Below are experts of layer 5 (counted from 0) of a mixture-of-experts language model. Rows are named router (the router's row for the expert), down (a neuron's output weights, with its number) and show model dimensions 0-191. Each number is 128 + 24 x the weight over its row's rms, rounded and kept within 0 to 255.
After each expert's rows: "comes before" lists some tokens at least twice as common just after its tokens as in all text. This comes from a sample of Wikipedia text that the model never trained on. Tokens count by the router's weight.

# expert 54
router [135 159 133 146  99 150  95 118 182 120 133 156 124 135 136 144  95  98 129 133 174 123  71  91 130 109 169 168 113 108 135 131 137 115 117 151 126 134 123 122 109 130 158 158 125 113 187 143 131 103 129 134  98  98 117 146 124  96 165  98  86 151 139  85 148 117 131 104 153 143 140 131 133 113 150  99 140 130 110  94 117 123  92 127 111 109 125  92 150 125 156 129 138 127 111 172 109 109 102  88 158 131 153 108 146 129 134 123 113 166 112  72  75 154 135 123 150 179 105 113  79 104  91 160  93 117 133 109 159 156 104 164  84 126 135 128 101  80 120 101 152 186 134 131 128 167 151 115 117 108 124 144 127 147 162 118 150  94  86 134 153 103 107 124 116 121 157 146 110 148 112 131 124 112 101 122 113 138 152 158 123  88 180 126 153 132 134 157 131 115 139 142]
down8 [127 129 133 120 100 135 124  95 136 151  95 115 113 150 128 165 128 135 116 115 137 140 152 116 126 184 103 105 157 117 134 157 162 133  97  69 155 169  86 145 142 131 112 127 109 118 131 122 135 122 140 112 175 101 144 166 166  70 104 143 135 126 141 135 158 152 148 131 112 135 137 135 108  86 109 128  87 120 101 189 130 130 124 108 158 134 111 138 130 127 135  95 114 139 130 110 117 138 116 101  84 129 136 158 156  81 155 122 124 113 153 108  80 132 147  89  81 125 158 114  80 138 155 140 162 123 110 142 160 154 133 128 108 136 163 145 145 139 112 133 191 178 107  73  90 188 119 116 107 154 146 119 146 109 157 137 164 111 144 127 114 129 114 130 130 118 128 156 127 134 135 134 104 111 160  31 134 132 137 143 143 135 137 141 133 120 121 127 125 138 103 115]
comes before: " the", " The", " a", " In", " He", " he"

# expert 61
router [120 151 156 125 137 125 145 101 150  86 132 123  97 142 130 121 131  91  97 151 152 109  79 101 119 129 167 103 130 100 167 148 110  99 131 129 127 124 177 122 158 123 162 113 161 131 152 141 154 124 147 161 115 120  77 169 131 126 119 143 129 134  94 118 140 105 152 141 144 131 144 115 133 115 130 127 104 106 127 132 123 111 123 119 115 138 163 107 142 149  66 134 186 116 108 137  94 128 109 103 133 127 125 105 116 177 123 117 107 144 128 131  99 125 137 132 118 145 134 102 115 127  99 156  72 101  99  93 148 152 123 139 107 164  98 134 175 123  89 102  98 124 126 183  80 137 141 120 103 171 143 150 140 170 173 107 111 139  80 134 140 127 109 133 113  74 152 128 131 125 130 160 186 131 162 160 121 144 159 159 113  92 151  85 141 168 137 108 130  88 143 148]
down10 [104 146 104 150 174  90 147 110 135  95 134 163 113 121  95 117 155  98 122 157 100 183 109 100 142 133 133 128 164 143 113 181 108 150 141 111 108 134 146 150 133 145 155 119 113 130 185 165 136 127 161  88 130 121 138 101 101 116 144 144 127 133 122 123 119 113 114  76  97 124 120 139  97 145 107 138 166 179 160 124 110 134 141  90 169  74 139 153 129 120 138 133 114 110 102 117 113 144 128 154 104 152 114 100  88 145  94 163 124 118 163  93 151 103 118 137 143  95 147 108 103 112 125 124  74 131 149 106 181 163 147 120 178 139  99 156 144 123 161 119 124 151 121 146 107 148 114 127 141 140 137 136 130 127 148 131 131 147 134  64  65 115 131 120 151 146  87  86 152 171 130 153 130 131 144 143 148 120  99 101 134 147 148 163 140 134 113 136 124 161 143 159]
comes before: " of", " to", " in", ",", " and", "."

# expert 16
router [152 129 162 134  92 146 112 110 165 126 151 153 115 130 145 116 114 125 141 165 154  98 129 120 130 111 138 117 128 127 133 131 123 118 103 131 156 135 104 139 146 107 133 105 113  80 150 148 106 107 128 162  87  95 129 163 111 152 124  94 108 110 101 115 148 120 156 136 116 162 149 138 132 117 104 131 153 109  76 124 103 127  87 128  75 136 192 108 149 144 123 143 135 112 103 138 117  71 109 119 160 121 154 118 112 174 149 128 102 143 116 130 110 133 131 127 154 133 128  75 105 144  91 127 102 149  79  94 132 176 160 146 130 145 109 113  97  99 133 148 114 162 117 152 108 153 143 115  57 120 137 188 124 151 186 147 127 100 142 125 122 127 106 124  82  82 149 140  73 140 132 123 161 159 116 138 129  95 111 128 115 109 140  85 119 113 116 136 104  81 153 151]
down1 [132 126 180 130 135 128 181 153 122 129 116 136 169 149 163 138 157 145 141 130 118 123  99 102 128  85 114 125  98  97 160 118 135 137 149 121 127 134 111  91 132 143 133  94 116  91 116  98  98 107 125 103 153 106 128 139 149 103 150 142 116 117 116 137 168 131  84  89 134 140  89 140 133 143 145 128 111 117 143  91 104 161 130 138 139 127 145 121 102 110 130 108 127 142 134  99 103 112 125 128  99 137 122  54 136 114 122 168  74 148 151 104  96 129 138 147 129 126 152 129 121 167  89 108 163 109 147 116 142 146 148 164  62 108 119 155 117 114 176 152 164  81  91  96 194 145 110 105 122 153 148 170 101  98 114 113 119 143 120  85 116 137 116 165 102 140 137 114 103 133 125 108 129 153 144  55 143 123 103 161 108 133 157 104 107 108 119 152 135 107 120 144]
comes before: "|", "-", " ", "==", "===", "The"

# expert 23
router [162 130 151 105  93 101 121 148 149  84 167 149 140 159 123 106 129 127 135 158 144 127  97 134 136 142 167 184  73 107 136 100  98 112 148 107 137 147 170 123 124  70 106 152 136  98 213 130 119 112 172 143 101 121  88 136 129 122 138 107 127 124 107 122 122  94 147 133 159 127 142 116  84 105 123  90 127 144 116 125 106 104 128 136 135 152 116 113 127 154 149 156 155 150 113 149 137 134 111 110 159 141 143 109 137 126 144 136 113 122 133 116 131 112 134  68 113 162 137 102  81 123 115 148  99 131 101 145 119 158 113 122 135 151  91 127 159 115  98 121 144 164 122 141 117 118 124 116 112 145 166 178 118 121 164 141 125 120 141 120 144 135 132 139  92 160 157 112 134 136 133 140 147 158 115 196  92 151  95 126  82 123 108 133 152 162 182 163  83 131 162 138]
down7 [103 150 106 134 128 104 128 113 135 141 109 123 147 101 160 103 164 154 136 140 150 186  99 110 126 162 143  80 131 103 150 156 142  65 137 120 126 143 133 102 178 123 170 164 165 120  96  93  78 140 146  96 120 153 129 117  80 122 135 113 153 102 144 105 144 140 109 116 117 100 112 105 109 117 106 135 171 109 157 112 105 185 105  83 112 143 112 126 119 120 124 139 171 112 139 120 153 135 123 114  80 118 125 170 117 156 104 126 139 141 127 141 117 108 144 128 136 112 140  89 116 134 127 130 182 176 134 128 165 111 118  87  85 100 144 118 130 132 144  83 104 176 156 135  95 132 135 129 125  86 114 128 128 143 135 113 134 123 104 154 118  91 152 123  84 108 139 122 144  76 125 144 113 155 126 162  98 126 150 117 153 106 157 180 138 130 149 120 142 101 160 143]
comes before: "19", ".", "0", "20", "–", "1"

# expert 13
router [105 110 123 128 109 137  86 119 162  99  99 186  94 136 144 125  92  95 116 165 127  98 100 150 134 115 181 106  97 154 132 157 127  80 129 154 172  99 124 114 128  89 145 119 175 133 160 169 144 145 135 134 108 122 100 162 128 146 160 116 127 138  95  97 146 136 148 156 140 118 145 128 133  99 115  87 134  98 129 105 125 109 110 135 148 134 139  61  97 117  92 150 147 117 113 144 125 114  82 104 107  94 119 125 138 159 148  98 122 167 149 136 142 125 123  90 127 150 107 118 110 111  77 154  94 139 140 114 154 146 130 198 136 153 119 134 138 122 127  99  99 173 121 141 105 132 128 166 115 116 171 164 125 143 183 123 127 130 102 126 175 114 121 111 120 144 148 111 131 109 100 152 146  89 111 141 100 141 162 153  96  92 149 126 133 123 155 118 125 115 114 140]
down10 [143 123 157  93 117 126 173 180  83 148 154 110 137 154 120 117 127 143 150 116 174 109 146 105 121 128 130 153 110 106 116  85 136 170 125 101 103 133 148 109 141 110 122 173 101 106  91 108 112 133 115 127 128 163 161 119 123 117 131  98 187  84 147 128 182  91 154 100 144 151 145 132 122 159 129 152 122 131 126 141 127 123 149 121  75 138 111 160 176 148 142 129 126 156 156 130 111 146 145 137 156 115  96 118 119  67  98 129 126  93 130  96 112  98 117 120 125 121  85 124 144 165 159 160 147 151 140 129 130 126  80  81  96 131 109 140 123 134 127 145 142 122 109 122 128 125 126 118 143  98 145  62 144 121 103  90 136 124 151 157 111 141 157 117 119 130 100 114  73 112 107 140 140 155 129 160 170 101 107  89 137 140  79 149 140 113 117 153 119 132 179 122]
comes before: " a", " the", " to", " be", " been", " in"

# expert 49
router [129 148 159 121 106 154 109 135 142  91 134 148 124 140 126 129 138 124 122 170 170 116  83 127 111 119 160 130 133 129 139 163 131 113 112 136 152 181 128 159  98 101 135 132 141  92 176 112 115  85 148 114 125  83 142 158 134 136 152  78 129  72 112  92 130 119 180 123 149 142 138 150 130 116 121 127 143  88 164  93  86 118 111 109  90 144 146  94 139 146 111 135 140 120 105 135 114 109 130 118 137 104 149 103 123 164 129 140 106 141 130 114  91 154 148 130 144 154 127  78  90 107 120 123  87 130  86 113 124 152 164 154 146 111 104 127 128 120 105 142 182 165 133 125 140 168 179 120 107 127 144 179 137 127 155 143 132  76  98  87 144 135  77 105  90 111 142 133  97 116 116 127 119  81 103 117 121 108  89 132 124  78 148 107 152 118 138 139 123  96 111 143]
down2 [150 144 154  83 116 149 133 134 137 151 145 166 150 181 128 111 131 110 147 153 139 119  86  98 119 129 171 129 173 125 121 122 156 142 154 157 112  79 125 124 108 168 175  85 127 156 117 104 120 167  96 130 128 165 131 114  96 111 116 137 128 158 136 139 136 104 122 121 130  99 178 113 131 127  78  88 151 137 141 150 117 164 111 145 122 159 137 120 153 126 107  76 137 153  92 127 115 149 147 137 117 156 153  89 131 117 136 155 129  95 102 138  93 118 107 111 139 138 138 164 131 101 151 156  87 120 132 141 113  97 168 107 144 135  98 108 113 149 111 119 116 199 175 124 169  93 127 133 121 104  97 129 156 139 138 135 111 102 188 142 157 127 159 129 137 141  72 133 157 152 134 158 130 124 143 160 147 138 102 168 128 108 112 125 180 145 141 127 119 143 142 123]
comes before: "|", " ", "-", " \"", " The", " —"

# expert 36
router [132 103 181 127  91 146 119 116 150  90 140 138 112 115 138 133 111 119 139 171 168  99 117 102 134 124 143 132 121 130 146 161 119 138  87 139 154 199 148 135 111 107 127 108 144  86 148 142 145  67 122 185  95  78 144 166 123 138 134 109 125 126 120 111 133 130 156 132 151 118 144 155 131 104 119  94 147 134 111 118  65 116 139 116 105 148 147 114 142 127 133 131 117 128  84 154 110 105 137 126 114 144 155 108 150 158 114 142 105 144 131 134 122 122 151 127 112 154 123  87 101 119 110 122 107 121 114 129 132 151 109 156  82 142  96 123 104 122  89 157 168 140 131 185 111 167 170 124  94 142 116 166 147 160 132 140 144 104 104 126 135 125 117 105  78  97 186 110  96 123  93 106 157 105 129 122 128 108 119 145 112  67 156  82 121 141 135 123 124 105  82 148]
down6 [144 145 118  98 110 127 130 108 122 152  98 137 119 138 108 132 135 121 100 113 155 114 130 125 130 142 160  98 164 177 112 101 129 143  84 104 161 163 122 133 132 105 114  69 140 125  99 146 125 128 122 129 165 136 155 164 152 142 137 164 150 116  90 139 186 117 130 167 140 113 125 193 145 140 147 126 145 138  75 142 120 130 143 117 129 139 106 119 139 163 151 131 144 140 141 137 130 135 135 148  91 128 126 150 137 100 133 120 133 128 111 116 132  87 144 109 111 110  96 132 153 155 122 120 205 132 136 107 135 110 131 134 116 122 130 134 136 150 143 184 170 139 158 103  72 149  87 160 136 174 118 137 124  82 151 125 138 128 119 140 109 151 141 136 160 118 155 142  43  97 179 109 138 137 125  70 126 136  87 136 117 138 123 112 108 117  80  82 139 141 121 110]
comes before: " ", "|", " \"", " L", " The", " D"

# expert 18
router [165 109 129  85  89 106 127 126 141  96 172 193 120 137 148 124  83 105 150 149 161 104 107 103 130 147 159 157  94 127 140 116 134 126 147 106 154 131 159  80 128 119 142 161 136 119 146 139 141 107 145 140  98 118  73 136 131 101 140  69 138 113 133 104 107 106 130  92 170 143 131 119 130  61 137  86 137 163 110 116 124 119 144 120 117 146 139 112 141 144 137 117 152 113 103 203 142 140 108 122 119 136 125  61 156 132 152 113 113 135 125 133 116 123 143 124 122 170 135 121 106 119 152 180  78  92 119 134 161 131 132 121 103 137  89 130 165 136 133 110 155 144  96 160 149 137 139 108 113 160 178 147 136 153 129 134 135 141 107 145 122 127 142 142  98 164 149 140 129 143  99 169 133 138 125 159 113 145 113 136  90 112 127 101 111 188 145 118 103 127 147 157]
down5 [154 161 103 138  87 132 154 134 154 111 140 109  86 104 138 156 120 130 105 127 135 126 116 126 127 144 132 129 167 148 104 112 109 142 107 116 147 168 105 114 137 111 105 108 138  86  76 109 132 119 145 138 124 124 146 119 116 142 121  95 146 117 138  74 145 155 155 126 135 139 160 140 130 126 131 114 154 173  68 112 127 140 110  87 130 158 154 140 112 118  81 133 116 113 148 116 137 101 139 115 107 142 103 149 183 140 106 140 155 125 128 112 117 137 148 130 101 138 126 104 158 112 122  88 171  93 138 139  98 170 131 156  74 110 101 134 103 158 108 151 122 111  97 119  87 119 144 125 149 142  98 113  88 116  90 127 157 133 142 111 112 130 100 143 118 147 107  98 122  56  87 114 109 137 158  72 139 187 125 190 137 119 149  84 127 126 128 125 174 151 103 104]
comes before: "20", "19", ",", "–", "18", "00"

# expert 3
router [148 124 176 121 120 123  94 126 127 114 122 151 135 163 119 112 129 124 116 128 150 151 106 123 136 154 153 149  64 111 136 139 108 144 142 110 158 132 140 135 116 118 130  77 122 123 174 105 142  87 117 143 126 106 163 143 106 157 113 130 157 119 125 120 113 100 140 127 131 135 148 120 109 110 116 107 130 147  99  89  79 116 151 123 141 171 135  88 130 162 112 125 131 152 134 152 146 119 135 120 147 130 107 106 172 173 146 115 110 109 150 142 157  93 127 107 153 154 136  95 120 151 118 123  47 151 120 155 138 173 116 155 130 136  93 129 125 121  95 101 164 131 147 160 109  92 175 122  98 150 133 141 140 134 137 150 147 106 107 119 141  89 114  91  65 138 127 121 111 138 130 132 151 129 105 194 122 180 103 150 100  70 145 102 166 163 173 150 125 132 151 156]
down8 [152  94 136  90 121 116 151 159 160 128 138 164 164 155 117 128 118 138 113  95  77 132 126 107 116 134  91 130 111  86 197 129  86 159 162  98  94 142 146 118 100  86 118 141 117 120 120 118 112  88 168  65 121 147 120 133 130 126 131 145 164 112 157 116 104 114 141 140  78 137 134 141 161 154 137  55  87 143 135 138  89 105 162 129 119 105 112 102 150 123 127 124 131 155 141 149 122 105 119 122 118 122 151 131 161  86 161 137  96 145 139 134 133 114 131 109 131 129 118 152 120 126 126 102 105 151 133 148 105 111 143 134 142 122 157 133 100 101 106 126 160 110 136 194 100 130 118 144 143 132 176 143 106 120 161 121 112 100 140 124  98 114 114 128 126 138 113 136 106 133 174  98 153 154 131 116 164 136 116 122 111 126  75 145  66 129 145  99 155 135 172  88]
comes before: "20", "19", "1", "2", "0", "3"

# expert 14
router [125 158 147 122 115 123  95 144 111  96 147 162 124 133 131 141  85 137 100 176 144  86 134 107 156  72 146 143 109 139 197 124 132 131 132 153 128 134 136 106 125 139 138 110 130 142 185 132 135 145 155 118 138 106 113 173 110 107 112 139 128 122 163  92 148 121 134 136 161 105 127 123 134 106 150 128 133 102  79 135 138 135 105 103 119  88 106  69 181 166 127 126 156 115 129 179 112 129 132 115 164 112 125 136 165 159  96 104 124 133 108 105 113 136 152 108 157 172 106 110 119 126 131 130  68 115 153 103 178 130  94 159  94 171 109 131 130 113 132 115 162 134 108 139 116 138 160 130  62 134 137 156 129 144 146 149 109  80 115 136 120  96 118 126 116 108 147 146 129 152 125 146 146 120  85 155 123 165 117 180 117  94 136  88 158 131 151 151 138 128 151 137]
down7 [116 132 160 172 146 124 120  95 122  80 135  88 114  99 132 133 102 106 101 103 106 127 135 196 130  88 116 150  99 144 150  99 107 127 138 134 111 124 148 135 197 117  94 121 155 170  70 189 125 122 140 145 101 124 120  90 106 141 126 115 152 124 108 147 134 166 112 134  78 107 107 111 133 133 145 141 123 143 143 124 131 125 118 159 125 142 107 113 109 111 122 137 140 170 105  98 113 126 151 128 120 106 140 107 137 147 211 107 138 122 156 139 113 116 149 120  92  99 133 149 130 150  96 116 140 121 122  94 104 145 131 127 143 117 133 130 113 124 131 162 154 144 126 164 102 116 137 134 131 135 110 101 105 136 141 146 117 124 136 124 122 172 104 170 142 102 173 170 107  94  99  97 154 126 113 157 172 103 160  91 151 123 144  82 187 113 128 102 166 135 101 127]
comes before: " the", " ", "20", "19", " a", "18"

# expert 37
router [132 126 128 148 127 152 105 166 146  87 139 147 117 148 165 155  76 123  64 157 169 112 108  96 145 120 133 139  88 108 160 169 111 130 123 159 127 154 124 122  96  94 142 126 115 120 158 128 110 123 159 119 103 111 138 176 104 120 139 140 116 145 159  99 137  92 147 128 159 132 150 116 142 126 140 131 127 113  82 145  91 106 103 131 105 116 172  90 155 143 143 118 156 108 127 181 112  98 123 116 158 112 137 145 162 127 121 107 129 151 102  70 104 114 158 107 151 155 131 111 103 115 117 143  71 142 166 121 164 125 122 165 108 154 113 108 107 104 141 110 127 216  97 131 118 159 155 138  87 148 131 151 121 126 123 115 166 105 109 108 157  95 129 115 113 130 138 134 119 158 113 120 132  95 102 128 129 146 159 177 111 116 142 132 166 132 147 157 100 107 128 136]
down2 [128 132 129 104  98 105 127 131 136 149 128  83  87 117 110 140 123 142 173 146 133 156  76 107 118 145 138 146 157 123 100  72 170 140 124 128 118 142 115 147 122 169 100 114 146 136 102 117 115 125 157 127  98 152 127 148 159 131 131 150  85 116 115 131 152 147 123 173 120 135  75 147 181 173 148 117 126 145  96  88 173 116  84 138  89 145 103 143  94 158 130 157 107 147 145 132 136 140 152 112 120 177 120 102 152 143 115 100 125 139 106 104 131 116 133 132 138  99 149 136 156 100 112 117 188 104 168 103 121 124  99  99 170 128  96 168  97 155 121 127 107 139 150 116 112 131 156 146 125 138 138 134 111 108 102 108 136 111 135 174 123 131 133  97 111 162 159 143 218 161 134 131 106 130 131 123  90 129 131 101 102 161 123 137  97 127 104 130 113  90 139 129]
comes before: " the", " a", " his", " its", " their", " an"

# expert 33
router [167 119 140 134 101 122 123  91 147 137 174 147 134 154 118 104 102 134  83 126 127 130 119 123 141 127 172 128  81  97 119 177  93 134 152 136 145 116 133 122 124 145 143  95 111 127 186 126 118 109 122 132 127  97 108 148 154 114 121  88 121 120 129 101 128 124 132 136 147  98 123 108 120  96 112  95 156 130 110 120 113 104 139 155 115 169 131  51 139 151 139 117 180 166 118 156 167 138 107  88 156 119 111  95 159 150 156 120 106 138 124 129 121 114 133  83 136 126 132 132 138 134 103 150  47 147 105 121 179 142 110 127 114 163 111 122 115 133 154 113 134 152 123 153 146 101 162 122 112 135 144 173 151 138 179 113 115 166 138 109 121  83 121 164 103 128 123 130  96 162 122 117 137 130 140 178 102 173 118 158 127 114 120  83 138 178 150 131 112  86 123 136]
down3 [115 128 173 134 161 122 123 138 120 125 117 161 141  89 152 134 153 106 148 125 145 142 155 152 175  93 141 134 156 109 126 107 112  62 124 129 148 166 148 120 123 149 150 104 190 139 125 113 152  84 153 115 172 141 105 159 140 135 101 135 122 109 154  94 132  70 167  84 119 120 103 105 144 116 153 137  99 166 144 143 129 154 155 119 129 163 141  95 144 125 157 141 113 138 132 119 120 147 108 109 114 150 134 148 102 116  97 153 121 155 160 102 115 136 109 112 124  97 131  74 108 107 115 131 100 103 166 188 140 148  95 112 170 123 161 163 129 119 135 119 137 171 139 101 123 168 172 140 160  94 123 129 117 135 144 134 146 148 143  93 112 118 144 145 177 135 142 122 149  67 166 147 147  97 139 108 126 121 119 116 137 109 124 131  87 168 103 147 100 137 123 143]
comes before: " ", "19", "20", "0", "1", "2"

# expert 21
router [128 161 115 126  97 161  99 156 151 120 116 196  87 146 150 109 129 135  98 127 148  89  75  97 150 131 158 126 106  87 124 135  90 125 120 158 115 165 112 148 117 115 130 119 158  96 175 132 107 108 126 141 114 103 142 155 118  74 153 108 109 120 132 113 141 101 178  69 174 135 138 130 161 127 163 146 114 146 105 111 123 120  74 128 104 116 186  69 156 140 123 135 125 125 141 146  92 114 131  97 167 120 145  99 159 150 142 137 106 153 128  87 100 102 119 118 152 144 138 115  98 113 126 102  81 135 132  93 200 159 120 153 120 131  93 108 112 116 117 108 149 177 115 140 115 151 152 121  95 124 123 141 121 126 124 135 144  82 121 111 141 105 132 120 109 123 141 129 113 105 107 122 110 137 148 139 114 129 159 141  96  92 148 117 150 130 129 156 109 109 119 137]
down6 [136 130 100 175  91 107 119 171 136 168 161 126 136 112 151 138 146 117 151 126 108 140 170 128 132 171 108 147 146 114 129 136  68 117  90 123 136 125 135 124 121 138 107 118 101 142 133 115 172 106 107 116 167 141 154 131 132  82 131 126 172 149 183 108 134 146 103 113 108 156 129 144 143 130 169 139 121  90 125 165 108 149  94 126 137 127 159 166 115 135 175 149 119 121 146 122 100 126  94 102 129 151  82 123  97 100 119 123 145 134 161 145 141 109 116  84  96 104 132 141 105 124 100 131 109  99 151 134 110 140 132 145  96 114 129 120 134  84 166 150 108  90 147  88 116 146 133 134 148 132 145  96  76 120 178 152 155 169 110 138 104 116 151 175 158  98  76 126 121 172 111 107 113 114 135 143 121 144 168  99 149 107 160 116 125 158 102 160 126 124 135  83]
comes before: " the", " a", " an", " his", " American", " New"

# expert 28
router [120 162 173 116  98 107 119 147 132 107 126 120 105 142 149 121 139 103  89 177 122 135  90 119 109 132 179 156 113 112 141 147 121 147 134 114  97 121 155 150 129 115 151  96 158 115 146 125 139 133 129 145 116 104  86 135 159  98 112 117 140 113 109 132  97 128 180 167 158 131 142  98 152 101 127 130 133 112 115 116 132 137 105 132 150 131 159  92 138 134  91 131 127 107  89 155 117 138 152 141 106 111 116 140 118 160  93 111 118 106 136 132  95 158 120  61 133 140 103 102 110 149 108 123  55 136 130  74 154 164 170 133 169 175  66 141 148 127 110 124 117 147 124 151 135 148 171 120  91 126 139 166 106 154 143 149 116  85 133 132 162 135 113 103 121  89 158 148 144 125 119 123 168 135 140 149 132 131 130 155 144 107 173  85 150 160 142 129 126 119 129 188]
down5 [130 195 115 133 125 162 136 150 108 124 108 114 158  87 125 142 137  84 123 101 126 169 152 145 126  84 130 133 168 121  96 130 120 118 132 119 139 103 122 135 142 119  71 126 126 118 134 115 181 113  92 167 115 146 133 142 121 133 141 156 123 131  92 142  94 144  84 189 137  85 122 122 140 164 107 140  78  70 115 155 181 113 157 110 108 116 115 102 112 160 104 112 160 145 128 138 102 164 107 110 154  86 144 139 114 128 136 144 111 139 149 111 137 143 209 132 106 123 128  90 149 117  86 117 147  82 132 129 152 125 130 124 107 129 140  76 143 103 178 132 127 124 116 133 130 144 149 143  88 138 105 115 127 107 168 157 158 128 141 136 119 161 161 149 129 143 108 160 126 123 135 142 132 120 126 146 144 113 120  92 141 176 134 128 115 138 162 143 129 148 133  80]
comes before: " in", " to", " by", " on", " the", " as"

# expert 2
router [136 117 168 126 125 123 119 149 138 109 146 158  99 180 145 135 116 118  93 138 157 100 134 108 161 168 161 125 107 142 114 124 120 137 169 106 148 109 106 128 101 147 143 144 130  88 181 126  88 104 125 129 113  94 135 160 141 128 138 104 109 115 109 127 156  98 117 132 156 142 149 109 117 137 109 111 162 136  86 131 103 108 145 123 104 186 155 108 134 162  71 151 108 109 100 114 111 108 108 121 162  92 141 100 164 113 105 110  88 145 113 153 101 153 108 104 130 160 127  94 107 106 102 131  64 121 122 136 175 154 109 153 102 106  96 119 115 142 134 142 145 134 145 142 134  98 183 115  66 112 145 153 141 143 151 163 128 136 140 118 150 123  94  88  99 136  93 109 125 134 148 116 116 151 149 145 119 162 133 165 122  93 142  97 122 157 146  86 106 134 160 171]
down23 [151  89  95 123 132 145 108 109 131 118 118 168 149 161 130 139 116 168 123 145 120 122 141 108  99 138 131 153 142 125 122 125 113 101  96 143 106 154 118 152 168 104 106 174 129 104 153 114  85  85 123 114 140 134  95 137 115 133 136 153 121 140 125 134 189 142 150  96 107  83 106 135  95 103 134 130 176 169 140 138 154 108 117  77 111 155 101 144 124 194 121  74 161 152  80 142 156 152 148  98 124 108 130 161 114  96 133 105 147 107 116 140 177 153 144 166 186  75 114 153 139 144 184  99 130 120 114 115 120 138 164 126 144 144 112 164 104 124 111 130 133 129 148 128 118 142 148  73 134  93 169 154 147 125 111 131 131 150 114 126 129 156 109 121  97 119 119 106  85 113 135 139 157 115 109 127 115 115 121 140 127 110 117 147  97 113 167  99 110 132 124 168]
comes before: " ", " |", "20", "0", "–", "1"

# expert 45
router [109 111 179 111 112 108 134 121 134 138 139 132 107 159 133 146 130 102  93 127 134 139 107 118 163 139 177 143 116 129 123 113 117 119 140 129 155 126 158 133 122 104 158 132 177  99 198 149  83 108 137 148 120  85 103 149 146 106 111 136 148 109  77 142 149 126 125 115 180 137 206 142 101 143 120 144 135 113 139 115  59 125 166 142 106 171 133 113 171 176 117 134 114 159 120 151 108  91 126 109 116 140 153 117 149 134 135 141 105 145 118 151 122 142 108  72 119 149 111  81  91 103 104 180  89 143 102 115 147 149 131 137 130 122 126 105 120 124 101 118 166 145 122 136 107 124 152 117 114 134 142 181 148 133 155 144 130  99 106 116 144 139 110 129 118 134 136 109 143 122 127 175 144 131 146 138 113 138 115 162 142  93 113 126 154 182 168 148 123 150 155 171]
down9 [163  97 163 118 130 152  77 124  97 143 124 167 130 166 143 120 132  90 153  76 129 126  85 136 162 155 129 147 127  96  93 147 100 149  74 168 119 107  90 132 135 152 137 114 137 129 130 119 124 131 130 102  93 118 110 130 143 162 138 132 137 114 132 158 153 138 121 153 133 119 130 146 112 143 164 109  85 185 118  97  73 125 145 139  89 110 140 110  78  97 119 110 136 126 111 139 146 149 118 172 133 125  87 138  92 156 139 160  89 121 120 102 108 166 101 144 138 113  93 130 146 160  91 112 138 110 137 140  81  62 116 120  99 125 124  97 136 125 146 146 152 188 128  97 105 135 133 116 163 103 114 142 150 116 111 108 118 114 135 147 159 156  94 145 118 165 112 132 137 142  98 115 122 116 117 130 175 130 102 109  98 107 103 143 102 168 141 124 131 137  95 118]
comes before: " |", " ", " |\n", ".", "0", ";"

# expert 35
router [124 180 155 122 105 157 112 151 121 106 169 132  96 145 153 157 107 119  81 162 145  97  78 146 143 139 158 150 117 106 144 130 148 101 141 154 124 139 164 115 132 115 132 137 149  81 138 119 135 137 120 138 118  81  84 144 120 112 122 104 147 144  92  68 102  93 135 140 140 177 132  84 131 110 128 140 126 128 114 115 158 152 130 152 141 140 154 126 143 146 113 139 119 161 137 158 130 137 120 123 135 139 110  79 117 173 140  80 124 121 138 108  67 145 154 126 162 120 135 105 104 129 137 156  86 146 116 120 137 140 177 154 102 140  73 137 121 111  86 119 118 139  91 123 120 158 118 127  92 143 153 146 175 153 138 103 120 114 127 108 148 119  92 130 105  82 156 159 135 146 128 156 138 109 118 167 116 159 151 149 128 107 191  97 151 160 134 130 110 145 108 164]
down4 [135 149 132  99 152 135 150 127 146 134 129 115 122  84 139 152 134 135 114 133 134 146 147 102 171 139  81 118 193 110 166 132 118 108 153 163 128 146 131 104 110 132  93 112 147 144 125 164 148 116 141 160 114 113 124 131 174 170 112 168 105 115 124  90 115 132 124 162 153 197 160 159  91 151 160 111  85 155 104 159 127  97 127 120  70 119 128 131 142 136 161 153 120 121 140 134  85 121 148 150 156 121 121 114 134 135 121 145 134 114 176 140 150 134 130 123 118 100 130 103 129 131  86 135 158 121 134 117  98 131 147  87 133 140 115 135 171 136 161 121 128 143 164 133  97 145 153 149 110  87  75 121 116 145 126 120  79 141 134 157 145 136  86 189 138 114 128 174 148 111 115 100 151 110 112  77 129 165 120 126 136 100 179 106 149 136 166 124 126 130 113  97]
comes before: " to", " by", " in", " of", " on", " that"